From a checkpoint of a small mixture-of-experts model trained on Wikipedia.
Size: vocabulary 32641, 50.1M parameters.
Experts: 64 experts in each of 7 layers, 4 picks a token.
Training: a variant of Muon for the experts, 356M tokens, 3577 steps.
Below are experts of layer 4 (counted from 0) of a mixture-of-experts language model. Rows are named router (the router's row for the expert), gate (a neuron's input weights, with its number), up (a neuron's input weights, with its number), down (a neuron's output weights, with its number) and show model dimensions 0-255. Each number is 128 + 24 x the weight over its row's rms, rounded and kept within 0 to 255. Numbers have three digits each.
Before each expert's rows: a language model's description of what the expert responds to. This comes from a sample of Wikipedia text that the model never trained on.

# expert 25
What it handles: Clause-linking verbs, conjunctions
router:120145150090139139166070110102082172140119122149133130173132161149126106099122136140134123167099163070127118123125131158062136080143135169115100104144128095134108102116114144134150170159159091127084084127132135158145124097161152076119098090124098143115115136163156133119122147141174140106088146132153147138146082139131122139147114152090121109156144135153125102087125089122153158138156132141104139097140110117143185112145161151115125110111156138119143140182094104138132141149143122150126136153126125135147112136127134148170133126107126124176128122140097151131110152112111109147149125122100143138099161141159174105104159119154136114187157140132145105156132135092109102136174144135099117112139155174149127132131146125072133139133137168151123158167139181142135108139148165
gate8:160103147161139121122083133178157135114138139134135124122169137126122121151101134085102132101111090079139138183118137145106174202099104127144110126133107119089128134091125111074142122094103147109122188130149165109115130167138122126091134137141092141110132120152148151128134132143105111164134115124076134117118114140122090145110140156133119110133129105128143127078135181135123152133144119127094111145134119146164142157060130132138084084096187102157131090079142132157109115104112141124153118148104126127124106159119091162126096141189122147160171136131122151146142137136169116135127143122086104143108126109111139087126122144115126109146090116157119131103104124124165162118165105080114106127183112146143123137131143085093123165152122116097139099126092153100118130118122113
up8:139159104097121131101131128131115101131145124101129115102153167127093117164140137123113139153102112177126114121105095133112160138157112096124135114122105087126146123075115126157107179179111129109099096108132126148118109151125122085161088134149128113145144126091122078144124123140131080148080062124124149183134099128139107121160133113102161157137139149149173124127177093106148060153156098138106108143143135178132145152137114162140126079159099166113075101119132105092121096119097164125159135099130146147143128120121129170110132144147130111130135132171126126105143113142133128120121084126110118144114121118133136123097117106127121138125158152201147140151146138158128134098165095152117146180107138168121132133130137126143192136126142151117092080094134128126114099143149164
down8:125105093107127096114196108085101101153069128070119098153135144140128126142154156140140142135135119105177150156103172104125105119125114142153102126119122089135124147147111121123161126119131105105164141105150168095169102182117153157095098116138100128127144146124122116154113125150145126143106069163123105110159133097118153144130131117132145164121123145118119135136093095121153161131125119085117128118112097152124075173107143111192099132132130075148149147168104095124134139129128124125105139126139133107138109131098149108150079131155151125145118097135126150128153122129103169094106153076137109155122094105179141118130110094136144129100111116098156145145133140149170124153070109171136139130100141160096112096114105149143138123146140143144166140105148160180133170152108098
gate9:126104118096094105084118159145128156175114143121153164089112132162130132145083150122096141099160119160112105151079151096135146133133127146138134131142127111156129150129139170120088160119150135102104141146118113128164130149150093141100145125140138145130124146135089102128167133120153135151140128160127126153115131111170147146125084101116185128111152135156112109131160100160176141069087128124138130135151129150108152146136137145084151106099061083109110171139104117127170124143140109137184157167100132138126180143133137149117109107062112141129077131091131125129181110115110164127140078154129149146166155131121142102157159124120127138117143165066170136164124111150144135133133142115100152146176125121110111097136121159162113104130144127146120111162152118093114126137117127
up9:118106132158116154170186118088120145108105135177143089100136103108126138125136114127128125148155127140143146125103141110072090103129133113152115105158120119085118105119099118099087141143136136146139173105152099140131109157146145138135135098171115122084098106126155161127167128113102104112169134147094080130165119118119139143145111151108117144125144130149104108122140162080139105127127134099137099101124093126122094130168173116089143155145100136107159124085145128171172103117117161115127138050108111130135169097162117117168125107108105135104168095103121078116103141134131121137141142099162148120078085131128065129148107155122120132151148153116152120163165178122137150117145161115113108131152159086128185147135106149127134125139118153129132144098115096121152126110092135
down9:100140126128139117095123148103095107161136132139102108099118090114169140121106132141134105139124144121137086133132098075096154152134113143114120128089106131121119125179157105141126124089141135107145093120107151101155110138116107103129087112131127134158155142101135115109081122111128060118126008133119124118134079088130126130102129121149124147136119159125133183165137154121136119149090137137120196112100105166144109122145144117079143124141119108128147101090126146143140131130131133144122128121113110171075112105163097144093133134101100144132130089143120108107116103152141167122133079151182154162071088126094100137114111138117115135136113118121130123165151151121091107141157176131160146118127118126127155110172159158108135145132160105129154092136135118134124131093097120
gate10:145097130137152156105115138174148145092142097152095119124123163110142102148153083126138141134129159108164140085132144105132095121124143091103130153142077141136118132183106127150112113126157137124138120101115086119074115101115091129123147121123185154126108103119173141124142095133118153150172179097201105099143129147120123110128125155136146108147141131116132136135102126137136129133147117117130149126088146157108112129127135077138103135080149092135169141103132137104141135083120100083145126156069135132132154135132097130120133113110134133166075155163157078116154121149103109076119115111142127131096138111121185154110103144098137095126128113107122165118154159109137139140136146105121154147129148142141114148135086124138147068117133166135140117111086102117054186128126139
up10:138158157129124108136118136105100114138159131115101142135139174111128166147172144148184186114131120128110127108158115141116134111142147120106126102133170162122140174171108112132145135160125134137117133068135148104155182102111131138139123147130114161151123113140133126139140136102111127113123114206161149131155070126123146090157137116145063107154096123123175156110149131109142135102134094099125145143115150176092096139091121118148170106108100138127154129102162157109106134120103131137168138117136118140142117117129171149135100109106146186131122118086144149158135132130095118127079105153115102114142119136107179139096089111148111083142175137131080118165108124160144124115162128086093164110141150146130119137120121103127108154143129175111112110142141118183108160114089143
down10:109110090132122124121146109134148134114173143123111157107114153151108110161086084142142133111134092129071152105131132116150145121126145113152155126122166141080150124140147093104120156121108136130080138163135144147121137137086141175134152096149109096117153107122124159121106124122143137133177162148123126122119119175148163155162113163196127112116145132116088147117158107131158141091137105119129140138128149163137108117092087124123145142075104104159138156106117160142124141151076125121133114128136126167163087146135172138103166130076123164151134079136143124101160126156098174150105117132099100160129141096090108137143116147140142095165148153098066115100127131116117132156133119127125160119095122155179139103160132129118135117156155122104104087138123155168183145119085140
gate11:108128113119156139098073144123146143156132113098118114113124132094133179148121148109128100147137109136092144107166137103128104137125168075094168137081091190149148171177108152147123158081135122124152171136135145140098121095108129109140110130141126128150126121136159185094115117148109170154125123125146139083148133170136150092112094095103118118126124180124111133127107154097121153117117130173130132164103121177112136125118166156095136106126107106147173063118193126141145134148137119117139136128114136163189108103119147105157147094120135118171092149131111135130151104154127111124159114089116125127124133109101104147145170129116099134118103149116159118122118119095124165126134168095091110153153163092139104120137131113076146119147165159109125119094142119109148131106114140
up11:114074118121171139088135134123142141124066121165114123160140157118124128126153149153119094134155141132099138121148088160125106147075158137130134125136093143122086172152124159150112135136170150113107113115124136113156079129125139087143085124095093099130158165169145120142099112140134116156113082140131125124112125146204075139118126131123122159144143169098149144126155103098103105146161114166135092154119139174129138127128117163100142157151132103117187110155121111127119142128138144150123140166121135171148145135123104134180134093133075100119114157150139112142101136064133131121139149128143129173106094120093106120139098105146100161112141155135127122165134160123121130134122131118119113083097128109115155093108133163163127135157157159129118106163159101144119137078085148
down11:133105137080139151097181146104110113141079131113145143132123152100160123148131142162168169126157130144115114136144069138117164100123091136104121177130089093128127123141131148148105131121111133144113126123150129120117147118128091113140101136091123142147124113130084164111147118108104145141132126130119113164113128123145130112150125111153111180120085129104119144113086131157149141109171146119089161142098155064096103136084127131120188104149136138112103125188148115168120164087132153170124114117112144115128117130131113098112143133121142153131097094117144154128161145085120127088102146118130153103139181143090150102176113143079161130124132155137140109112124144123188126160119134142164108075142123107128135149109120139161086147126176159095143108165113126159163089131168117
gate12:091145157116138112094103141132147096149154071184157068109160114128139173092140124083163066128129136081140125108157076108148166161121129175102125131149110115132119157159110125153154134136127139126126112114127144117159141142131148137176115133119106112121154155152119128086128111134146121109143182142102116141117152163132145123134135121095088107138147150127122174146139117114151156137122103101111128094147121135138150099122169122146120162128176131128109105129117110105167117130163142112112144106147136104157156121130128106093128155092134167132157099107086136085139144129080072137145174101109132117096138120142086131085140117127084110119174144169151087156074149145126130115148127105145136124120134097180137138115113153095155127104104119132154095108124116103166127101137157
up12:148072135126113125156133130159145106137146137137146144132121144097108084104133134149114125161119114092133142152110122083133103135158096115113089148111099130105120160104142152101133137150162140123175153098167102122128131107124101136098120112160126112131086114110102143146165143131120093133137085117151156172090107154149109150123110126143133129133148125106074095102099122078122115079124132114117136104116134103083132142146132115109125110071100125090099162145119155076114139145115107103151077150136154133132122145130175159160133100107132105113124149080134065124128145136073154127151122135121129116116137119129119141109151141090084124185108133160103089159110122141111110122076150155108113116135084112130098138088126164117122149173090161132144131137154115084138149140201124
down12:152146121145197101082145117140100150170091108098148183152101103149129149109129131100155121128095116174154132088142117143131114109130121109141152138131144140155142103181143144106131111166132126121119118122115160177086167104173128103108098147125122137105088167116119081113131086153126143117080103159153140091094141131131134131169109138126114151130160107145136160157165093132099126138139109129177119136150148132148099088136111099112149105155120160122168163163108144140106117131124115157117168111139127138118146111130085183103143097096079113129136164136182134138154120097155128139084125134140125110144109134122125111118135140145133126086152152104130113125207160138117116134115167110147113144106152139136155129121133082127123156119150159102104158121136093130157132154084139

# expert 5
What it handles: Opening quotation marks
router:089070160101169106128101130110070149129101137109094115126077123108119140143134108171172148114135130120113171085147111130169168126128121131112124115126096183092159116132111108110103134145147171155105133133130094127123111126101169078097140082103156144128144125139124113134115123136138157159110153139141150141177131118149157135110093120172125097104132116125150117147116124098129160144093177091109137147133131111101131132139138134106102097132176145116180118130173106104156130137138124125114123117120133131087124143084128143111128106125115076129088169145112175098114149134117126100122151135127102107118152116126096119149115139169111122134103113132104107147136113119123107116103159112150099166140156111158148072117146119087123142117113105111126144134084186163142176149120054
gate0:112115174124107106119120128170119142135137132156127112157140084127113146144101112129165154115122099168110129138122172116130122149147142098141120123158139101125110120120146144110114154150137118133137112119121110119108116145132149102085140148098078144098127155141123152100098109116133160089157183148125103112118119099089153119159113103129129151148178135155131173093145127135130137154143126147141100152132103112131151175101148123136172119093114109113129093127128114135098120119178080085120070125085075164093120153141100119121112131120142125159161112157113088163106140085112127118171138125147100123130116083155121052113108140129152141135127101122103155150114074150125111123175149103098122175123113139109086138134095137135133085154125153164136177123139090130118092060116111
up0:128140148113161098106154136145152154087169081173111158126104113096127092116169119149146116099181146110103142101131109103143126116116124155134093125129110095149105094126166116159096131148131158104151116122107120089132132069119118109096109130149158120117147148120132194113118117155106156133103116142190144083118134133125118132140149130147113122130132139133147151132138111124150133105110090158126079185145119156103151150126133126157121147153155111116155143150153128163098143157182135129062148116105146145089140129112164104097160149117140143106158132143101087123126153165085141083112133134114064126106147124095152107113163114121124089163101095140130153114132142132146138126142119156149146112175119119101108095130116137203161085117106139162126129142108143130106110103118122
down0:114157138165089178156140171170131094108091130130079123130103102126130149059129119109108149066105152101138137132116163110137130179139113129102074109129126129124081164112153137085150141110138118114153060135116166130148116118110104113136151093107132108134122113126148172132091100116141105082128087095126171134106122113139150100104147161101149104138141164153069143118140156138151178100121145110101136112143153131121074116154110137102177127110122128132102099148168105118129158099157130153143122094104130130096138114154150118131125110130152121143117114125113133112121116120097131105167083144158155149095129098152133161108125133112131142163151114145162154155124091076149123126155165146118111123130115113162148117108091152123119101127111127125141118092101085145114161110147120
gate1:132120147115086138123160090163118140080157096151137092105112135102137110157134065096175130149103141122122108105144130138097119103143142117133118150131129103153137142131126137133073108093093163111108140126135155110130156133160099127152109143141152153146153097124161139141095083166108118135085114116119174173118107170106152148134120164098111141152102114116122092112112185146120116131130145111140135139065115102170109138153101133125134154093142135154075126103108153122101159108090105090114131129116103094112108158128139132133126162149117085173132115140109134143131114154143164159120126146103094150157145173131117162156123126077129084093070116126125107108134118121075159120123150109152136164112111153138104116163101126136131114107151152121159166113097087134094132092104137
up1:125137141112150128108120137141122113172086113152125151156107164144153150113130165133119140149163136121112170143133171114149093119200111120116145152101131134101114127127109124115115132119101150145131094155111121079139120130137133156164120121139190154125148132131110144117144178120161122156128149096101131073131135137115119120090148114168146110141099119157174148140100136113084107103090163132109115082102125150100112118146141119145100100106140151091127130133132108129125150179120132129125155119114126114097154106160132153147173092175147125135089123125095136121104147112109169167072135099112107127099133088144095130140178124154175103111117133132099105093105128125155160100164103163201129128175148130117126108144153127142133116096165099171131127146143182169103134155132127
down1:119091123162114134081134133150123137153129169134120140145115173120116121172097053112169133145135121122120092140150087101128116149142107145117171141186100138144142098146129125097125118128142107121179170115145148157125115140109103153122128163155157137138099110143125133134149122123157173123169186147105140119165144116145128136150148072149159185146141139135111106113162113127138076140157201132141120108186178151148134119120145159096138152111137122106131133159143109124135163134125119139099117106143102129150095152174074116133089143091144131122114117164125148133131102147125143153155137114157124084135124147147159157143170142107138141119187118117135108142125169072107133153127102115127132157113166094153093132149137160126123120137136153134130094105166127103133142153128148
gate2:075104130148130144121128116146134117098144104118172169113086108146066125111137105124096100145091139139113108088137106105135174108138104143104149124125116157128161138126128142127112173162118140148099102096158136091136125144122189136117146121118135125077131127157133130141151131119115096127127082136123124153188109132147155155124110088116158113130114114139132120117152084093162129158095148097136102122118144113114147117136108149144105129149141149099106130146153144135081192070091147134164139125144148138113135144070118144093145103140095109136134156114142133142130177130096150120152121161094111136117152145154127093163079113099089092135114142118123122120193124166085144187151138167155125144144130141103149122115119101145135137145097152146070105139104143153161153115122125
up2:147135103131162104149150140161129064096133140153083135145109152143138122111102139106133102141126135122184109160110180125133156073149118117137127151146111116180114117122129145094129167108149127091113123153119089128126120082111127103109102147110141132159133160101152139148162148123121092104191146187116118136153149154109120155167156118108085125152132145137118088116124122129111159116093171116122110120113125125139166166135111143139143166133166088159119148140067168124113133077124116116130150102142113146141077142088131152123191110131139160100100091128136123148076149135131117140132135132111132139115134157100126101153192156130121128096124136084134150134090118117181135137136130137138092117129146104162144126132128164149140170123119131099116096160122119072131113123097117
down2:105121092085131160112119128142125127152139107141121145141165140144126099097176144156129140150101109139116150080149098137166136132124155115107151139132158142106138143140138135138126102168115124110096136103126149085143156130133105146168080128090150158104130163109140116115132111145140114144116041098166112065140101180111135119133105101129169127153092125166131149134101099059125152140133117175117119176180074128131156143135146117129120115108092127125095145158132146153112132126130134110127146117149132132109151106093123121115109144154119147133160129142118077136183172098136116134097118179119124132140126088125106101123099113075173133138118137153143105124133122140115143136157085150103104161167161125149146112169141102107083155110116122129092153135076134112148141107145127
gate3:118143127167129156092106091114136121106169115120130061098134116070145141089125156130139164120087146145120136180139140137126144164116106178147117134103086131154092085150130155098102109151137132131135098157118102088082158114112098110116126131141132139150109087110127108125134142122106137163129105133146170114117174134150134124147138140132111130100156099126156129099161131144168115161101107122124129112124098134109116114170112087123122082127116170116126107139119113164139135093125167085147122096113063110117076147154149145080178099163104110124144135154133119130159106137117109103122141162149145141078094118088120170116145131099152108145136162096120173143142121107113144128118128132115148136142090127120134120097173145090145121140125164126152134099114161106168184133154133
up3:094116126131132166089172131116131075113112153168151138134121126138115093128148162097124165109145110101136080082152106112147139092135075127143165110079122137154134171141144162134133082111103140119156154128175099122105186121134135106110151109169159154119147136110105110117139148128125105134130139113118122079129156131137107133136118130151152138127161094097122142176121096135133095153096121121100145118166121161110128150088077117155098155084134138117152123129134095120133114162084126142136095111144122159137135110089078126129116115128076110095115157122143123151102088111119109158063129137120117112128105094113088148135123113120182122105111122116104139134151166103100133103112132140089103127132140124103157094116082124139134154089140112169144084112171098148160146132100107
down3:144169137121155116113143118122110134144095140159145146162138154121123132161110127103142127146142111113106153141125159168120094092093130109134081104106125109073114125142130121177139140147117129119141143115121089133116142101134161138093151151140089139140115110152134149157119156103104122122116163094143109134112096111117150116133186168119089113139137101149103077141104155139097172118157130111151140156108186100117133128133130086168123131107123111155183158076154130120125138145126123122084105120165095124084121133089161124162123112116133120118111110124148123138110101082119130152132110133055124149176156126125161109134160128098091132135089080114161085106100087104087115145149105155166158102140092113125105131116102137096112099116131129115173149114095124090133118101150174
gate4:133105121155158156109121112152106149187109167175102144119150157135120153142119136124140186111180142113098111125119151120145096128133112132138147169134059122119117167113149160118135126134134163128182147120152107159101097140123120100109110125117143122137128133132105117160122149137104088111102146151167083119136125157110090122123146097110186122118147161095141137136116196122143126138130115152143073164126101147099148086133128146105158147134126128113094125124151119091142140127147033114122150138145154120133109117111139099152145129143122153169155100136099128087138105146137154100110128117152145132124122169114106122116108158140134129134118118117160133121159103158093090102132133134112148102105127149090145079121112147144176153160139154190120091126143100152108131180160120
up4:172142153124171106110110144109085161104082106150086112124106183159106125088179102146125132127163151152113138112138099151145105147129110102117159147120133118098094147146163147146162113134133157143085131138113151116090127149101128114152141087128117119150112115103082073192130086101127125167143129133133133162140143150161147102158102114145133146140161140104082122111115110121118101128122126151146120134114145093130132136126144104131121145140099096166177156167073127127066135094104119103150085132141099144133123066160139134122131134122087195114111160128155135115128124131171128146109107105119129124098134126124152094125159152134136171119095133134135130129112123141173100150112145118116115101115090147086160101144123105071128165130124112151154107119093152125147117128112132
down4:180130140145155183196122151149099142061091140180145072127134119179131140097150125140134107105140144132140096136129120165122131107120090171161127151130151127136097108102132126115125111176100135099126110132132149131120160096144103169159096147132107114102145112096125110170137123157133128101178146118138095158123117142094131125164134102112130112118124118148117159113156096145160144135103085123150133113090118158114144106108138143161129149136141111117130140133141127104113123107115137112080139132108154166131194079125108150143175144115122181172110139095142105135095135123126154134081162132161145153088143121152156088119138106124150119129105137155143155107157131115183119116157132136146146130132111148129117138149120148138073149152120194141129125130148187123120132139140151

# expert 47
What it handles: Main verbs after auxiliaries
router:142120144159124132145097089152135104154159102161108128130134101144123139142114113138101153146126173142126102080154093162182136074136144184155094113157136138102133099139144178130151171116152142127092135094142136093146121141119110146153092127141096130107124135171131112148131141142125135141142138160122176173111097153137108121127088145128084102116155117156104088188118127135131160162113125114118103144167122106124178114128177148124116127113124133102167133151153125106166133127158164120126132178148077119123125103115142129125128121126082109143109118102119119138105172098161152139158124114145134102115066107099105091106104118109100122140132112134152113187140088108092102143102116116123149151146157138155096113129153166127132134084110182143146142091103158104107109139134111
gate0:144160156145130120145144150145091119128140142145112105138117077129138144155104129122134150099091097134087130140140160105127122128128148175170117139139135132133093158151125148103105134155146105148118118123117107134114135130133180117102124130086073151112157156132119157139095134118135144093131170145138124103120121077124150137177109101113127120151153118132139147110134121117152109185129128141111135139111071095112165146138146157115166109137113150158119091126115112151100128112205112100132084130072110198105108154149096151120114135154185107191133135162097101173136140081130140101153159119171127123157129098160164078106103145141128150128115100134114161150125116164123132107169165116108119127135126112113105163131107126092124140146127154163151155123144106115101115092118098
up0:129117138124152085086117133128129130101173094139127153129134116098110089111168114133137114100175157088096145107148099089164119131114138152122105133111109093166094136110155112141105117153143165085150135135115108128120119078122135104087121134129145102135150145126143176105106120113110171136085132115167155102121132147129118127125136134161101111131121151143149164108127132129126141120126079147123099161134130141113151167085128136184131140145134096119156136166133160130089130184167121111051151131080149127070168140129138134089160158122123153127159127135096086121139141157063148062115162104113087127120148117105156115110146116130137081164110087131123139117145144118121137170123120142151118135166103105122122108125097107172127103096105157151131125152109131145105108141117120
down0:133130144125130156165159153136130115114126123130084123138101118114077119091144152129063105055117150115151125121092153114138094181160100126128105089130141128141109109122101120108143089139122112134146077138113138130151088103094110128083126120121113122156145119146123168152103121108105130085100084080142137126084089126140152101124141146134157092151137167142088146102135138164162158131105122106115120134118128121116076157170117141104149126100163124150088109145112086145151152132169113172118146123112152128097160142154144098141137140141131097151170118145124134103164086141122158112137100117120134137075144099131144145121135139099135150157139093099137115133093112082134155126149151159157117127136133153150136126106110176116143112161109141128120132115063088157159153120173155
gate1:109141150107078158163167088140116131111142104127116099109113142092115101135120082116167135172097133129125093151161123119083108100167143096127101146144123129178122125131138105135084131064095158106094144123162141126148151117161105121133128153144155168167177105103131127126132123158104145126105134085107163143133108128128148146138086144102140136124102124138111114130143197157143138127132128143179131137096081125124114163112078126153133153090138154139084098118122122154113173107094110106119142122128099109097104157147135154141143114141115069121097092125108108152104132163128158127126135166132110126142154167133121173135137100082148101113098161143126112120104121119094157127127177134141124147138123164174108117163110152140116130092158157127129127110121070145115118089137127
up1:127157157113163145100122121144130112143094086125132142125112174152134148140148141129109088207162143126132127128125154139145087129154104127108141147108134170093144173109124152151133124113116123133092095130123133093138122111132152154157141138135179132118158148132109140104120171140160130145123133095103122068111163160115130110073123079128118106135107129152160125148110141127099113088109164102131130089107126156147135110139104113167130139098134122095133130108122128127119119150119133132128194138138144123082145130144131135132153068145146135140122122097078169133118122106120154163070126078092090141133147116099113131146169142161126096076138104168128114088140155086151157124168124158185125116146151141099101097148144151133150147105177124160151128150115140156127151175136132
down1:136082109178100163100151141149139168084167142106127096156098162116083137187106109106169130133113139098132140145125090135149119129152115177141164105179103173112150111123139138090163088176141117133152178141140128145097118124110136117142124173120179161120088142152089099131127138113140146132132195118127109106113139149159127121124133098140147153167133158120111109073152129114124102133129167111120158091145167107153115088147135135107120146118131119132137138156129107093151136101141111150104108102140141122135125151119053138109119114075125111144080108181101164134148125162128108117133131092149133099167134155117133135138135108111150137105161141131117105126148173080119128112121134122116103143129151106122104086147117151133120136125138156113125112100172135125133133141160170
gate2:062082132129128164136148132141131146107123114095213155156088102147081112087120101130111090124115163162108092102132094098127184108119091161142156149140096130128156167120105157116118156154119136136073118120130163081140123132121185160130125111103105133082116142154139142127154126133106105121124076129154138143164091150137168150141108104138160121122127127156100124132129073101174119140130122125132111159122148120135139121122136127162107130146107125118106148128112142122083183086108156108129153137114148148099150114075121148117139107127112133155159147131136113137142191124111140117121126151125103154098137131143131113110078136086103093105108131150152148130159094140102144155164132141157125134159136126102106129127117128159114127157101165153108106148095165134153151132094127
up2:151096124130150119149143152162131071100143128132091144119105122136116135130105149114134094123141113101157137182129186141125126091143092113148134134162103095134142134121111141102099160122127126099124144144129096141141129096115137105122097146104115136147132135123140189141150175095124089140195161178118133148137153142100135177141169108127116118157149141129134092101129131124156143110110168098141123120126128139101179160132154144155107166151147100191108165148058137135094138078085125116141157116136120140143052171094132142125172125116159132123080084115139149136131166126137112126135137122137136093154141145142112100157145158134139129087105154088151141117114113111180141135144138117129068126111133099096128122116094137150124150110106118110127106155095155118146121137121120
down2:111125126121099149088089149161137114147128125150162140131131110136126086091157139161107136143095115111113123085145103143141162108123146112092170159143122135097142150137117144144128140169111150154099119118130151109117139121144141148142101144108132155101105129138114116102160151136140144149137039115183087128189130162109167124120137122144172157128080126188115136126099116100113145160138122141062123172171102113125162112112139108128124127108087150138113117156136122129112116118152112097112136120112113131122154083106122124109144145129119153143127111136122108160188130098109101138120120169105139137116115093128129083103110115084145129124148126159107085137130141130085124139137080131134105147182166137133158110137132099147072182106115164131075124157091142155127119118161162
gate3:135128140131112157090091115109128097124155098108118040129084109073140150126085116149131167088102128135141110195147152145166138166130125164131111177092098122142098097160126166098111091167132142161137141148113094062090136115126129124102123104146121131133119116120134107136126122127109147149135117128148155102149152106136153135165131146129145122107171099152152149128137147144155127153121108117114149112146125109104126124171117123116092082123121185121123105165135121179150101120172158134141140122119085115114117145153156118110144088141114112116115126165123129136154083148125134100122145160153144141097060154099118133112127138105131113109148160077137179139141149092126127107128116136116158110139116134112131086107147138108123130152112151153163133085102152125157182136145132
up3:087143098138152135082172124114131095106118135178146109154141137127138127133164140101149133127134090088156091113153109131166132086130106137143156113057136122121125184144141152102123082107116127119162106135122118136082166131149130093136143129175133150136148144128113128130133129087135115129128120112125134097128148090129093160148138130133136118105172093107132132172119111157132098132112124149116146118163115155108139111108127126162087149115151125112162138136154143115128110169101125130139104102131123115130132093077087137126092121132102109099137137142140098148098099074098093196087117154094108118132056117158087148157108131127187081101123125103136144113169146130117164102131151125125146135120141129120155102135096138139146158092115121183167096104143089134165129135127149
down3:170173131118186101116164124104122087147085131133098130176115172133118125154100151131148118150119098146111165077159150111137110108116113114138087079129099124075120117147119125157157140175120134155151126105111122117140137090155154120098123170145119124123110136187110148146133161106122096094131144101194117112115124098097129118156166138122105115150127132126119079116135112140103147121144140100120105129108129081137125116124113079149147144118115107148174171053119146122116145127108119132096103095145091123103139157131162142161103120143138131134115091124152127106115079102146088133127114178094116151164122139117169105129169117105128151127111097109167079122122128125131126110136098163169154089134090132142107123132118117108113096104139105134161163139117142132131110112142162
gate4:135092097161157178143137124152110132157088167150113126119149126131112131139110157133129164119171119110106110096118134110146129107130111123162165161131086100128116154107170148122154135154145146159163130113148114143130104136103103098098122153143131129104130135139116138143119165126071100104119147147177076117116138155113095109146156119106168126116141123081123126136109178132141116134113137130139071162124101142107142115133110147107140134123117100111098147092136138088144137116155067111145155103130126111107109122106167092173151130154101134188162095099134105100115084141168132099145135106121112128139124146154082083119122113124131165128155102117145140100161113147127085122112097139124153127141122138065094100113095121115166116144130163188116086142164148149099119183157119
up4:182133105144185106100136181112088155098069113132123108124119167160106152109178134143150112106180146155103170098149120145123090155133123122093164149133137108087090157152160161122172127124121171113107155130091143127113123140130137105163119105120113094134107137087080076189121121107105126175145106157125132129134155190160155109154116126117121144122140139112130094110114092116104114117122103139125127144113118112162118144127131106102112128158112108178152153147103112129068139113125112111132111126105118150149129095158138147154117125113082167127129166143145134114122158142144152123094120104101105100104112127097137124134150189159141161119106133118141105137128111121158107162092147100130116141106102155095130103142121107075122138130144091115170100125102148116132128130116133
down4:162104083118116162154117140158103123102102114125129109090131070175124136122129100124165113082123099120153106118136128117089145108154136169120161135107154133114106159122106122128084105170134105118092127125122138148080156086153097143142098135124168139099157151129130139155149118125166155089162166124151104120165142132116106122147150108090143132098111098155113166132125105156147156137103100097111118128110117138105140117105093096119143163102153154084137132151159103117113108135087113160089093113120131155091134054142135146158148126128166198142126099121167111120133108119099143104097155120133142133095140134145158104142146102120143093140122179128156144134129143141173087114170139130132144107117150139128106120126128122165081117124109198128137135109135146102117126126180121